python train.py --num_hidden_layers=12 --hidden_size=256 --n_experts=80 --experts_per_token=2 --d_expert=64 --d_shared_expert=128 --hidden_act="swiglu" --moe_layers=[0, 1, 2, 3, 4, 5, 6, 7, 8, 9, 10, 11] --router_score="sigmoid" --normalize_top_k=true --routed_scale=1.41 --balance_loss=0.000105 --balance_bias=true --init_std_router=0.00708 --lr_router=0.000766 --num_attention_heads=4 --num_key_value_heads=4 --head_dim=128 --vocab_size=32768 --norm="rmsnorm" --norm_place="pre" --norm_eps=1e-05 --positions="rope" --rope_theta=10000.0 --rope_fraction=1.0 --qk_norm=true --attn_scale=0.0884 --tie_word_embeddings=true --parallel_block=false --init="normal" --init_std_qkv=0.0322 --init_std_o=0.0 --init_std_up=0.0322 --init_std_down=0.0 --optimizer="adamw" --learning_rate=0.00122 --beta1=0.9 --beta2=0.95 --weight_decay=0.0 --lr_head=0.00768 --warmup_steps=233 --schedule="wsd" --decay_fraction=1.0 --decay_shape="linear" --final_lr_fraction=0.05 --batch_tokens=32768 --max_seq_len=512 --doc_mask=true --train_tokens=296900000 --max_steps=9061 --dataset="wikipedia_en"
Below are experts of layer 5 (counted from 0) of a mixture-of-experts language model. Rows are named router (the router's row for the expert), gate (a neuron's input weights, with its number), up (a neuron's input weights, with its number), down (a neuron's output weights, with its number) and show model dimensions 0-127. Each number is 128 + 24 x the weight over its row's rms, rounded and kept within 0 to 255. Numbers have three digits each.
After each expert's rows: "comes after" lists some tokens at least twice as common just before its tokens as in all text. This comes from a sample of Wikipedia text that the model never trained on. Tokens count by the router's weight.

# expert 55
router:133127085043145178145129138159131097154118140107164130167087130149154120117140099124126147110108159133156161144117157132084063130148118106107120081093146146145185119119123112124110124129164165107115128115152135152070122108117151140111146105155154104144132126142120137091132115117139103094130084137117100164106159111128109100153093138093163176128135097121140114067129127128160109178131
gate0:145153109131154139111084117124101151090114187107145124186123111155121127118158129143116116100128091158099105132113161171162115108104130114109101112106137099112148127142143129090167168091136133116117147099090116161125119116102106156114143124110157111096106097151099147124151123100122083112081140102151127140126152108155096166156129137123137168167129090141109161112140121079132091146168
up0:094115119109117129162120084145115126150151147135095162156086135140137126144169116119146180108139100125147167133132140119104100078160105121155080156103106127118177131142148106143126102137129152110131155080102150135122104153121112148130126111106109125099134127085123114167165117133085123115104116090131158171093124126106130106104163151121130157144136116171132157141094147137111096167173
down0:135139122102139134126162100098105138136142108129175113128111115105114133141136146098173137149126115066152126145113136113109105167126125131120088124077126088117118142146120156104131198092124090157162104150164125119086091161120162122138108180119131125101108146123121175164131110128182136100088093160163129110092121069105116163128155120100137094127098112122103146111099155159129147146144
gate1:140129098135128170127148133112113170122179141122133125121139099146117128155136117109116104108116156143136110120121143132108100136157070160161163126154132090092102101155135127118103090133100155151103109137100097119192102121168152108135165146155169105143095164156095146115139188122143101152145124111125125124131093104110125179096106090078124123120108112092159139088134131106093142112099
up1:129097159119114086122107117111058082088109126185119125119132134110099142119110107125123093159121116161141159122123148136155146153081144131114112082116134159136111112074113172160121112189136200145117128144151149118116107158097083133126131118098107112114165078116146115135116092109124135142111144170126127104142100156136140125157161130102144115111110148186147092133122096145133089123149
down1:119125076149159091149144133143108138128149101149134131138147172098091148093127113107109116130103094153134120117086140130134097099138154142131109123083123163120160142106134133150116165099103151105152122144134125095106141164117139136119124140145140093074113066121131068163126132144140146119139106162183148155110110129133144138154123123195133126114104115126142106176123116113128150116139
comes after: " |", "-", " by", ",", " of", ":"

# expert 66
router:137105081084106168117104178119133144150118134135153113169076140130129078102116119128107104101091136111124128175131181091120079162096117160075128096088097131135131123116135129140120127157131142092122127121121161102130108117102094158130147132139149123127113123127127073084146107086156123093141126115130085130103181146132136134146118104091183142151110112143135121097136149134172109138131
gate0:156132136108106096102161167134132166116121119147090125134119108109074173134102111142145092106100145092136138145095130172163129131113166149074155150156150088087146172121119103112121122149137118105103111112140096105104124142127161112155121154104129170108166135109154128163115128129108102162071124119141149131131135098137115105115076136155158153150121157113164145088152089123134126115124
up0:140107105154150135155125145134138113126117146126126099142170167144151151142137137156076128172159119142144118115107137119137123144138128079197098126125115145168119125108120121152132112131139132112152127151141145121143128104158161155086122136166123075192120129152130152163176144156126107101117156072108175113154118187173125094112157156128144140145164166150096113145094140132152142144145
down0:129179114136125191165074114128101143128145127137136084107140137171078097083151160150107152165141082133102106125160177130114112133162132127178146129152137181167167176145132155114092121091111156141115135145126140121135141121158097090143128115118108129122135122088150084114080114183103113080166124122132122119091131150142167161104151099119131166136112148137106124143131117092141127128132
gate1:130135149171134123150169126107169157092136144111167137162100154156134137110119158145068144132142103109123109110098119115109156125140071166127117181170128111135107111071145138100149160158121117110130146085121112122149118128114087146172085121115193150134128152148141148183097089149131081148139135093129156114134142140114128123128135140124144092142112135101078121135119132115173142147165
up1:143129125175103119173149117138135138106087134123134134115092132103131097055128115145110118117128135112137097134137149084137141169090137182132138164120155116150132137126116112095142146121160126114131108168138141110121112149135123085140156132143157108187138102107144124058139079123126106102115157145167102111188117095124101139168104127179165109140143142116144124122162123101129101179124
down1:133078122132122124118124143108111143161162125118141113133150122134099134130121124170144070127162154115124086150130116092119152138118165161160121122100167110201146100099140114107137191137134089110127168115133142102166146133149130085158139136115117123143164137128138131109133125129066121138132143121181172101124154097117152124145142118113165080143147129113150165115129126090110089133129
comes after: " the", " a", " and", " \"", " an", "=="

# expert 70
router:147117122085117119120119136153134128177159127136132123138059152140115107108113096154129148086096150096134145145131130132118080129095122151112103103122139122121135130104111140117134112116159164135047104133176129123135119152117124115139163155157167145138110124132146103160138142088144125108123125114124093191114120115156161117156096150108169110137120092136135086100112149156173119167128
gate0:163086155132116119123131126172124154166122177138126109150112120094163091072157135129160128079134101108119125117096136144123110116126129136158119150149125143085137110137130110125121139124190142132081107149149133128080149158122100136116137141125045140121107145123136153138148134119177160176141106164162125137150141113115161095126131119117124155107093131126112150168164105160114142122135
up0:095131180108142153152117132089169107146110128105114149141141180155153160136141128111145146088092139141110180138073112085101119125147123120182140170160103138122082117148131080106078145113166123163129174123127146137132153134117112151146079138141137121137118085120129179126174103123153081118134136138121132108128122133139085149150174136149117093137146109154135152114177113083124114108144
down0:121172114109130142140109142085147094104098139104140155148115140117110164135131106106179136142186083108135118155079138092136125144149159154123132134130139156131135144121109117130133100111133129108124139132136168120135152095151116116119127148099149108161159153145130147109139116106120136140108126131108112114119106132154105127125160133170108126180134105125088157128104122154144132120087
gate1:105095125123127108186103097165135124117130135135138153148139139130170149128181144093117163138140110135142133147131127131106090118134097094118130123134096160084121133153107132118153122061105117098108129074144162081140145111100129141109151150147099134153115158159170127140140143114131121175141137092100101134153108112092158109137080135116151106197110170095143131131135142129149141112124
up1:101141120149116096163133145163157123127167124138135157099112141115129108140129121156165115101116119126114170138119117176107142114121150124158095102122135143122116140119102110130121120119168136101092092121140118132113190147142108095099149164142166148135105152122164122132111185109129168144173131111134104133099109119134149093191144125134182117133102163136154124097105122102138159091132
down1:096100149101104170174073127148126099128169136149151114164095117092129096136132128162135120147123142159134122146165102106137092154121115120106139112159181088088139128122130162089099153091095162119155129139131147107122114130153110146129129112131144143122101098085127158125121124120120138144134168079105091134078133093159130116143151126118164079134102174088168133124150105143119116119158
comes after: "|", " ", "\n", "-", ")\n", " as"

# expert 76
router:126099097095120113113112122128129115182128144103133144140096131155107112099144093118141134118079147137128132139121166104097104109101104134106125116125121133144176128155105132119098146155156148121114144132154151137125103149125134140150149122144144124135124144163153106118143152115118110114116118127104084176115118107127165097140130104043185157148170082137146145100148146134119110166158
gate0:088103083149135145127151109086118110142134149118168115126136112143105110134150126126103137149145131128155131098120130148103125128126141136132127106154106139146147144150115127133114142184137093127137118130104098132147151146115134135149111198143136202171121127135104164156122123113123110160105157128133088118099117129127166162096159127131127098092152153115130133075117076132098161119116
up0:151188143105121143124107156144183114157116059131114154144093156098149133119096125149125104131135156101101116138132150106105133146135134137128125132106109125125138098121141143145122121103069111082128151099133137163101153107119092082115166072114103096139116119123146097096078145141114114120131095131114162109131129114196111088140131129164156126151122093099140069144104131129145150154103
down0:103115113084125155166112129100097143092103153124114126151080141147194141115160117128117165141141115145145142144141128134126090147147145121122162176133134142089149132165181120184163099125103077158143133129061140067119080115112111145124097143165110117154110145131128186138146133123096149125124128112119144115169092131135144153121119204109094127142113141124100133120131103078118095135146
gate1:133137117111137129150112125124126131151089173134178124146121119119138127133086175104091122124107123118138172132115129111103139143131142145153147166165136125131132127127133121096133131150152118092148117132099097127103119097137122167109078162133141178137116094140177109138155175161156123123135101137118091109086095155139159084123121137130133109146121147111076105103150089118102134143115
up1:159118109140148120103126117110164081139116176136138123117124090100115123142105128112111149165091135146119151129125136107095132112133115149126168180152126113135181154136121142086091156154120166115193177146120146085117139099140152149146128200096157135148080125133129150142121119145120135172148127199123125147111126119169148116110149112104185116134157145147151149140125045121113138141145
down1:114152114069153137073122168128105120133092156110110125121097113150198121063119126157171144124138150147089116151115110078112058114131125124176135186117110155139138126157171109136150077129077101175127134150125134109121109127115123160132136113123163110101134130120105135090137147153099164114110147119119146154170116122154125118066092137132112112119110135137099128149099114108116128155124
comes after: " in", ",", " September", " May", " April", " October"

# expert 47
router:164119132055091161149103141111145125178122121124166131133078143152117134108103109109061121118067145155142116154089177126092073163112123129105146125131139155131138128115124119147098092136112139129101105083143117130122123121086097149157148135133134127137107130186142104161126127112136142123121123127111104166119133115133148144147137146088187160146139113120131123103140152109174105146135
gate0:117161118123146160144099123131132135157138160120115128155161119115106119131121113101170096107143087122139122135119132170124109118130119113145117117131153168093092163139094178096087154168126100152104082145116159113157142122148194130146117088145115187099152143132092115124137137124154113077123119104126148157148124103093177157110136153108122116136122116066134098125162153131110125112090
up0:142126070140134126126099148104080144129111139128146123134110173141131102119123144146105121111135073129108148140125093121131106112115148111177131095119104151108135126103128189082100146123103099137153105147137146143098113128134145112105113107156156153120175103081136156126140100080099120066149121105089131152103151106134174157144170106152105107128171123101106101187100177143155115104120
down0:162124125109105154135109122103146134177165143090126142130084127102131139141122086126176117164127167147104088120130109126141127105101169113126162101153123117146116169103117112092148124105134065208107130102156177118096127087124116134153122087161086138116150139091107126101134135119153138162142140140164144124133153152150092140130143114111138132117157144147148113137088173138085132116110
gate1:087113146163127089127100123124084136101106144130158141157111126169134123149163121146082114109145100140114153129119183116098129135128111137134188141129090135126132121149110123122100189149152154157121086120048175128168149128171116171135122110118153129123116115169123114093120150179091085177157098130176092160169123158124110161155144124127095143159149137106131122116142089135119109103153
up1:093123122125092097150113099092158070128110144120102120171150128095110159145117150101122118162160162139099115115104118096132162123151145133137120072144130096137112132150070117109132138117152120130149113167075109136151105149128157083112105091156167109117156128132162116145116113103136128094110156175127167151127146135126149127151152138152163054145081114109144109145097148103099101122148
down1:136138131147126096108151157106141131142125141130082122192105115145108127135132140121132129151135146130155123149146104101122120127120149116142121079156111096106114086164174140149064138137148091177128113157157150076080118145135147131075142123158072123106164153117086157165148145136100070150148136125133112115111113167138122111130124092134131109105097147124092089120138133103147126119144
comes after: " a", "1", "2", " one", "3", " first"

# expert 26
router:162113114108115145129125125144106093179126136137145129128078109124122127097101153088130147102092121153167125124105160117088108155140125140048137123105135153161121113153087149162099148111123206110093114127134120151106110132153126102146169126142129111133102138149134079116154149134134113088120093148127101133136147156137122122130155129100167172157085127144146143077149140120125105152172
gate0:152116134150137120108129133147107100127181104116138116153163139160119160117125094103108129161121107137102088113117168133150118122165143116109139107085135109118117176115159126128139088128158125094148180099125125132154107158176176143133139143137130130113170088128135108187173117146123158132126126103102112137132145128168114143121131147135145123193141152147142137139182176144094118130112
up0:126159107089132134148129100132188137093092111126133114130101124103151105173155122156147119137156148133123132138137089101093155140121132107136095104153147111141098110147130167109127158128138126171086120140130146129100158105121117129088110119131122111131102168128127151118085114123150102155147157151137152109127110101074131081148132095105171127096092144071113121151108091130157146139156
down0:131123104143163124108132150135167145115133129157153095175145154137147100139153097127143126106133154152075132139140128129131105184175090142103078112129102157177121136137086156100132103145084154088116141127116121126127109120110086140165115082160156123139124142131113121117145116107156201104141166154117149107134165100108156144121150117146130100123088144130134105121123096129160119130112
gate1:105145138126125134121143129121142138102184103108121181148134157135148107143124111104116077117132115110160125153167112143107107128141092149178102111131102111101147134107153116113128074154142132093122112146131148111164154124115112082146135093142150127110133145129115141148117133098129121115121155111092090171111145108110122131158132153120138114122137178135113121076138123159125091119089
up1:082134118146112135126117167141120083135146111086128127153106111124137115116138126153148153087161110141123121117096147155106153156058140132110148112142167132137129180133154125119134122146130125133120145128164113134185143096116170112090140113156135147108108089107164101122053141134094126112149137129118123175108121166179117102142128148155152139160118114133203098138093112127102177155119
down1:095080131166157147116134136124129115146180168131115142127134118137127136164141156163112130135129157137111115105155118104149151147085171146117108124104105162158167126090142115140124160117106141124171161130116137153105138158131111143113138075096148135104146123145100132129139111101109083136131166127098168139088192091121110113142144132160184152114137177173115116145132151131119110117131
comes after: "201", "200", ".", "202", "199", "198"

# expert 51
router:156132145066128145142103122137109075153113134143168086155075118140091111131117119111089085100084143123161137172104159122060098128109116156117138112104119136120148140143104111157090131114136148125097094124129154116085140144109119116125136130126139120121120137161123126138146122125142135130092078111127129130106163107148150127146109111096157160142110119124123136091114149129139071141152
gate0:144109119145107128139121147114120145124095099152143092144134121098124103135098127107104125173094112097129116123155117133079108146114122058135157167138163156109139171141134091095097120065152125084141088105143108116141136110150170173116129134125127125142135131120121115134136115156113111156105120149057100136087118124090142091115134134121137111127130154122118109123117085162201106122162
up0:138148115131145098118161120150169063130133095115111153156121133161118139124152100131170119161141148192106124110118121105149128120118112157107121145101132146154119125131138139157168100153137139134100156151081107158120135113140087073179181113146115176128133092129143114129119144122147117150115142132176118132136115110154117165115135134118099140128165144160129125123130136090110116124102
down0:150130159085122117151111135117148120160114166164102137111126131106164163120104104118066135129111084111146148121137143115142121171115093117086110120121137114127121121170098106156146173132102142130117138072124120118138119163120089138143116144083090158126100157125103121123106101134130154158126090096086112106174134156076141157162121157120160128144110106111086080112123089148126124125136
gate1:130103125147136120130140164115148137121103112123161105106137109092120113100134124132133149115096103150143129159129153160145140096123100145118158153146135139146180122123109109109115130173162118137143169180195141106123164129130182072130108162158127081134141115123120136126142110147151144158132161150133105127174146120136120108182155125136148147101122134113160147094138085142111117161115
up1:150127097132115120155146117103102149139085140128154125110112156083115133129163123144153151165098085127139109150161122136132126125139181132152146154144133120118109178116079097135110145149123105128157140102118113122139124118161116119141146137144089134152158112142088156142129131100131143140127150139178134136110140129116129111122203149136118130118183146143178156108120070170109145134115
down1:108091140155134155111129075134114135128183113111146132101128130125080135154137130072184116125133107112153137096131120123125111117137114147117154111090112137083128136104122111124123141104167156111127129128139117190105100133151153085146161132117110156112183137127174158170133124137113081120123154186109152139129152132145122091060105129157135111162126156087151154120147109125172145116120
comes after: " |", ";", " /", ":", ");", " —;"

# expert 29
router:151128121076127167131111142129144113162124150145127131146074159181135143115152143118110151129076135121139153136127152084086062126117070160102158126091129154132143135120131097146126117123144144108082103133172153120113107121121114119128140134135132099107104121131127112121139148148115116116148106112149131131141159159159169123149162115100162142135106127145155182113130127125148107159157
gate0:126153090085132153141088102123155068144108170116151126062153145110120118127128159123129150138071163105151100161130119126119099131138108100099110124119090087107139148170096088130094098095119128129140115132120145140090109155124154087098128112164123121098128120094106125147160147140132164093162099145151132107123158089156125105135167110099148146108174142148161128130122133116109097115153
up0:137130123154125132118134139105126160106134151128123128131166124113135069124171145127139136103142125169138151157110127139134151105116127165162136134163116148131099093169114117124145137156109094137155128171149128116172135141121183053144159133171125132104117175101109111050127140127145105122107127110134104165154089158131185126143149139147104153094131133126150145098118134164135096119137
down0:105095118077133143129127204101075129151145144103100125176124094190135132085107134138134122135149114129117098139129124140130125136126177140100113099158119144141125126101098144125119130125168153121139146132146149126121161162132139152141098108179078105117147176123123107123109138134170101084161133113077076164135151139126142108137128114130131107112127182113122083090110158161109139117128
gate1:167134134097139111102082137135164155105125159152125137128111116125136076143124069122155141102136091159154145123126127137103102136127165141116131115101145150139132153112124117117087079137148125157118112181155107105162151104113163111116145083094148133143118119173111130109165158140178116119104141166094096140109106084141137158135133092135112149130136170084163083088139143116129084127166
up1:154168141126144100070136117136129172112104113171133154101130126131140096158117104154150155135135120161138156096094104106130131105125126154143102117121176117156117158096115109111092133146136127118157124161155097124170181087165129142125110106097172109149102084136127123101159160128161059098120166161106121123138113109154130146129142098149105163134164183147129148111121102117098114128110
down1:146130134129147153133097142117155108133159119179107147132127153128141123088127094097097122080108128160136166165103050162145129126080118083124123177170155146145089125113161120132150094127135098126123121113113080122147085081167091051114114149098143159087147138113124138144137105132131131128132092120121145115106131092124113129167114116127127106115122091102130126115142096170149117132122
comes after: " the", "-", "==", " a", " The", "The"

# expert 19
router:138147138072134141122118121126149074151129146092204129131033103125120114106130128124123144082084173134105109135134175116118099143147110141102116131103128144145152097137126082135149113146118128109116143115158122129116137161080126134133122128141146143136124143154134157102149116117159105133145121137108103146091159143149114106135137141104158140121113109137126116106130113137196120171143
gate0:157123136127122114142112149117152146156140123154127141152097106138110117149091073133099127137120127138134190108153135102134132154080145179104104100140159123138096156163097111106132097122111088113114151115104139157113135124105137136137127105083131145145134095132109126137114167133136135108112180121150055152111103156153151116091121130108165117103096126149147095135112152122162112167130
up0:133126125137142126158120162104101127139176131108145133163101133116157107138098141136106131120090106105101112142101142077120123102107105117101093107083146139088108154112125089153174122156109080111109138146158124138119156158156159122113128143128132117124137094175109104105172098119112081128135133149154157107115102162158137140118181112155103116117123143127126083150092120143120126135086
down0:092180112117113141070134170136150090144137179134132087123105118092179165147156105146153136122133108170137118137090152140117129184083170178110162132180137101110122101145134142115116107115140150115132080147153093130154130115093133129087111144137143140131071173075116103104105148132129110126145108103119097141088131152134116132110162102149106157121120126112128136132153139135166097146168
gate1:139083079121172101167119155125116177092145150132129140125160124092114165150132111101107119142143152154130130150158129152101112113145132118136117138126136157161094168127112112124129122093095132114104099101135135117131127153103112151152100135105134116078139114100181094118174132129112142112077100127106099129105103158089152149120098118101096125129166117151095101158119119156164084123167
up1:102114143138107161120113115125126094106127156132102131090113090112109152112129130147145119102141107139163094128107129156095123137085143160084123110082095091122121088102142144103111129106120139128097136129126133102156137074148077138155151127133157096081138054114132127161135161111129104126121119148164122148143155103105107132162150115132123149134109099101126162112138129119066145138127
down1:139156159124100132158142121141142142096117104170103101112128178118127091141136166101161160126092106110084131144087122146128146147103151087146075175089137145089145183148110117158137110140165131134138146092129158126101159098117105157134135115136086143181161140158139138146084142154155148115111152110094137127152133089107127132112088107116106115134143121077139166131134127108164144125120
comes after: "-", " |", ":", ",", " of", "|"

# expert 34
router:113125084067135168125115149147119105161114122150148112142078174129143105101108116101139148093111138112163122163137159124138062172131107128096097107119112149152185133127146103125061108150151137145099079141132124137111123167075126107159162130120155123125138146143135121114133150103150081139142105123130091152117143105124120141141160138101152155139100071124180123127127147118184091193133
gate0:156133114118163151153120166129089122132132131104077131100161125116133135103132148146138130126136114089133086127140157145129123110075075131110138120129186120132107148106133122077118102078124132110080147102114126099131151151129111165122157103110132129108158115144116174123141121103143163143088136106124139114140116162112117134109128161098120138178112116121117084133123161126154070065182
up0:087151107153107156125128095147132138135150093102071147148187145105147095129144109095135123136131105088143115122147151095095169140129086122119138141111149128185135123096134138138099106151149119157122116126157164135090131142115125102116128091132154131120153172111158128116159097112131158125156110152138174121133138127124120109097125104144075111118104127095113152135074111130149126094153
down0:134142104162127139118150116148154131103085160102118117081135102117067127133151111156131128136147091107170117129146140152098111071088150100157154112112133154119087109109099105139115112144112091114113140111161122104118129162126108134139111105124112130155114097097150109120118177098140148134140149147080146173113081112128085127102132139117094090148135127110130111116141157117148109151172
gate1:180108104142132151117098161089110166105148120110135120128169134115156143119116128139156136130094124156168126099141127138146144144108108105100134126127075126136114084143104164105153140114136145154145128114114098107172147165126125097152128101121110158148106105150102120113164139134159125135097109127118111133162139111146114143122106162118122083121113107144134159111171169127102100103132
up1:142120116159134114191130133136156080125132150105109162097165092126133095114110129078110131123107092120168095100152124141124148150124131106117122137088111121148143138123118134151129122134116149129165134123111166111109101118110098085175148110112141155108109108125145113135121148096132122132083114110156107143135137126065134144123139125102081116117156101132139189140069126169084119103141
down1:105144141132137138130192147144157124099115095169139139105124135136146095138139144151095142125177139148166142145083128108113089098153099131165105098111186107151134120065091134110115118107139107153099146106123160134137090161142099132116147108176138166145157131185118130118122168144113090136111177124077127128153115090130149105151147145124107140167113119125161088120144087114110113115084
comes after: " the", " his", " The", " their", "The", " of"

# expert 61
router:149138110088132149133102139099127119156132165160154099150093130152117155138105095138109142118086138130154139170124167132103060164141131139131135127126147136158150121110118073161111124124118141114093109112123174142111129134117127146125129132139129156104103109166153087136164085114116113135108099120166095170129159141161111124157116126103172146124124098116168107109102114105150105191137
gate0:101178106135155110127138132120163142132157148112165128114161151153130128108133111133117157118143153106127152143100145119130116132167163158150079127089105126179132169125129116098105132133123088140126093141133147133137130082133147151117095125193135141111163161126089158163172159085165141120147088128146128126151130092160136109135139102121158101127123165086119089087160151122152094174114
up0:145158105094154169130143103140127129162095124095153099084114107146091175113099154167134141122152083187129197150082139116106130132115161140122166130131132112131094123081096120117102134110111131089153138111122102092130126056122167154140126098146142102149141148143095086083134167132145143118139090154130131164140111116183118085181129161111147148105134152111128128093157135135171087116114
down0:124133118099141105151126107148102144154141100107105099106132126108082112123119165181131123121117123159174148167164125084151147095108132105185115133117126131117105108121143130144129128064106125093139104105157109124138130129138136163126131122115167097087123139143092127139140126137137140076113144120154146144192153161108150107123120120117147113110156141150098151147109109087136087135135
gate1:127127097145120121111131160101116099076161114161080153157115170132142152115116109118109127130107121155141127138091092122116128150090117127126128162116142119105123130096148114134119127101135128081129118082145143095095125109134142087156125121137132101147157110117096117154161118135135138182111132089130134097091107147139134132115117160113104130118088128053147115176146136164139193139129
up1:125118119101142163087106105136172135167139144179153131165152093110126144127087121152121153116148117162118145182092115142123152131119111133127153135162145138118133170138107167153100130091133107172160164109123073127175147122124132152172099148092111129158136128155150131155119170166118141135111124141128107157120115108125131124124143126106122155156142092095120148111122105118148122136119
down1:144149120136167150148113143182146081095103112135118142109094128140131154175112118099109102106118087134180163152154120143178204134151139100122110149130156099164104137135116086131120073130131139128123142080133105147158155138148172124140159141160149117172115158118137119161122115134158062122088135131129138109097129113126123120116093137124099106090125138123172086101070138134133137095086
comes after: "–", ":", "1", "2", "3", " first"

# expert 2
router:104135132120140126139117169121118123136119100101134109119032121161100131128141116139121147080070119138135153189130152124083107114157111129157110105067127144157150120116115100148114136110140126103088069152133139128105130163102122118138112153155115136130120166138144099102124143103142152111122115147104125186146128156143140106133137141087167135136128094145141129084144109141164095188194
gate0:118117118133126131101129127136130079139081139151113161161114176104161067119138124117124187118129144138123132113109124135121120122125099110114130122129101150124127180133090149117146137165107161157077130110132144112142118110109117167110133154124116100109141157137102111114148144111178138123106143106109142163204111094123120115088113159121090109176157101149143112172140155126141124147127
up0:164141107108150093086130125098152139128107133143085126091118140116125129187131137144132114111114151089155116172114126108148127109168153153123123080102129126174150148113138158113114073122127114115116155114127161155152131139147154141151086134097122111100111100160116128135144113171113101145095134116108123098128142098114119132125141115124101160124105168082122153109130120145120148145104
down0:116132133140098114156133134164128191104121102080143129143143112121083131126124106136180100107150108124151178147125144131141096169105134177126113100125124160129164099120138115130152102105080099117112135136136112113148111120102157143122136106161131127111181124118159093132136127138115091112110135149136115109124045100112098091129122196120141171149105126131122132086116132124129156156132
gate1:108155110155131138112133136109090124101127124113114108101070132138120126144149087139116128101114112115129135198084132102100111124177111123143097121078123158117159166115116105120138142107091103131095103148091121121133131131113149145174095150130100135152110170121117109118103155134121158133115148122095144165139121126122147133110136135051182128125143100139115126103163090138147106142176
up1:102153122167140122102145137104106134088128096126111102096075126125125137150150097151120143086120100121121135168093112101101132110169117124163092124085128162124162158117131109110145148110094093134128109158087114132142135125116147140166092151118084133149109170111110104120094150121120160134115150127091140163148117113104148123106149125083170127122134095128108120108168098142138135134145
down1:127128110255137122126133126125112128071135122130134123132114132139145127163141117137124143125124113125122131132135123112115181127130126134137137122104127132133137124131129121130130125127130121117144123133109129120134117119127127155139105131138122122131131129135130127128123142130126135117127133126131124133123127124123129130121132130112149123129121110131128128119136126128139140133138
comes after: " ", ",", "\n", ")\n", ".\n", " ("

# expert 39
router:125128125068107177099105160131147129123135167093124132155112134138120140132099116126117138094099144113147126173112189132120084146110116146105135137108121145138163128115113119126135133113128148122101114114136124150075120130089124112142144152152136112134120114133132111108142127137126098142119100156150096168122135126146094121174139122086183129145157118131151144149117151145134098141119
gate0:176112070128139170128126123138137153116146112130150152091142136089111144113069105120065132124112148153140088127166111146118110136141089156133173085108107118148128122109124076132151127119120104119159097089102100122146133135100149142143135123124106093167137115115112138145160107128100150096126052115107116156121122093145157117151154137111114115133073124148118120152127157112120156091157
up0:139146076141111135148178126182133148141129098120126110131119116129126102145089113141105097152186124125131099101139103103178131123110163127139121138128129111125151159120164119155139066138108149109138140118098136137115068112098110122125159085142112173091132110123141089143151108149104112128122153118110124158094138151145149084090186131138123103138175170104090142110150110159123162131129
down0:139141134132167149143099156141103124165162105080148091138149076146089136116129176167148100144142151142073114151194122123149135167124109119100099137153168113151152129162172142122133075153135116141137112125137074125133143125090110126107144135149087144168124134137122111161131088094127171092114118096098142105111133143111101117159175123102126125153133107154123125123118107136122111146111
gate1:151127117119088147148119131125124154119116153108148084132133119127152112142134112115102137161122121109119141160087160053119119165136125133114130159090144116130122179123146115148131074155136146159127090152151121151128129141093139119142178155131135082163105099098117108117155147138134119137093078154134142146133100128163087112135171127148119146142143117124130088148094153101110112153129
up1:119126156134139082147159121136094127152155127139111126117115125118125142123157115122148109107132098162111123103113135174110143148154162141156131142156138141151081124123098170117106162140090124107083142082113133130134105142167118133070076094143144113084150181153119131119140103089122132111143150138133086110094123148123115132121140151092129112096117126149119159126125104143136088133134
down1:127119158098139155128122133132124111143148093120110102138137109085139112125144113107128149117142162132143142147139172108064111163140147154110110087111168151145107106137126142141144138118156112119104137121098136104118116109122075126118180125134181132101101119142138129123103150126124152137136152101150139108185119153113140111142135157112114117089141081095145125142140117131126122187174
comes after: " the", "'s", " The", " and", " a", "The"

# expert 50
router:128148132057153162136096157136156113171127143125158102112061137128095131131110133136125112082077108121156120168138177150107081128136084113077139118116151149159134121125086114136080122107135133100094094087164154162080126147095127104140160162160129121115122106166123130123125176108152102081108089144141118153120173140143128142145119144096128128138104113131127140086149144140145114165166
gate0:158139123127147131146175160145158104078151081107110131120151139161134132132141138108148083110095153107111136104128113131103140161172172107135118130123132133195067132075144106145114119140163112137078101115148135138160143119099120151112096103154085116136129121156142128127101143077134162122153116143078124145146139143166142120143128118141129113111112147162131039118106156145159144154129
up0:130135135116151076129180133137170138119170117132119135128113152140138117113115134141153109121118146107124116104133087130089111146125139097120106106157118130122092087118142124130085128104081141140136128121108129125167107157119093119110131079135114123100123113161136123128109125118110094131115178178123144143125112121134092140141128134124140084088166151159123129095129133118155106122138
down0:123107145115155178091105158101148169144125151179141162178143095098136145119135167137183150125129132115169144107102130099126133166130139164127151108144139106128121168135096055139122147132137134168140126107128137112162103134121149094143121124116150104103143101108100135156112145168156096135114126148132130132087126122124135100096156121150145145161147118211133105081120130124147138137136
gate1:123167133155141135088114101163114120117120143148067177141132131156133157127160142162150155134120128132142139140149062146119115085105118105136093143129092071156107134161135143186120148084118118082120141127109092150156147133133099135141085086132129105094118158132133166147129144125082154142110149153136099097154126095109124134125115154110122120123129152139137117161118164105104113126127
up1:077145095126105102161138168122139128168120137116132122128118106113151102130124129160076120150193108093128101141138114131116128130153136117170109157137105085177114140177085154137144139128105114125115084166159139118175126115126157128113143149195105127104143139122129128100148160138161132113134151130140155089155104173130120130119161134155129103150126093106112111162116137110113152139119
down1:179178130125112137147141114149169109112178142138158159112137129117098167146122135109107148120139108102130125151132159152113139154144090123107114105114147146135091095134120118141099095082146080120143132132137094115122154120168109147110117127098144112130089139096113115137108177126156144110088090121156138111154138122200128092106108139096166127124150086125140154144181140111163135145136
comes after: " ", " (", " −", " +", "200", "–"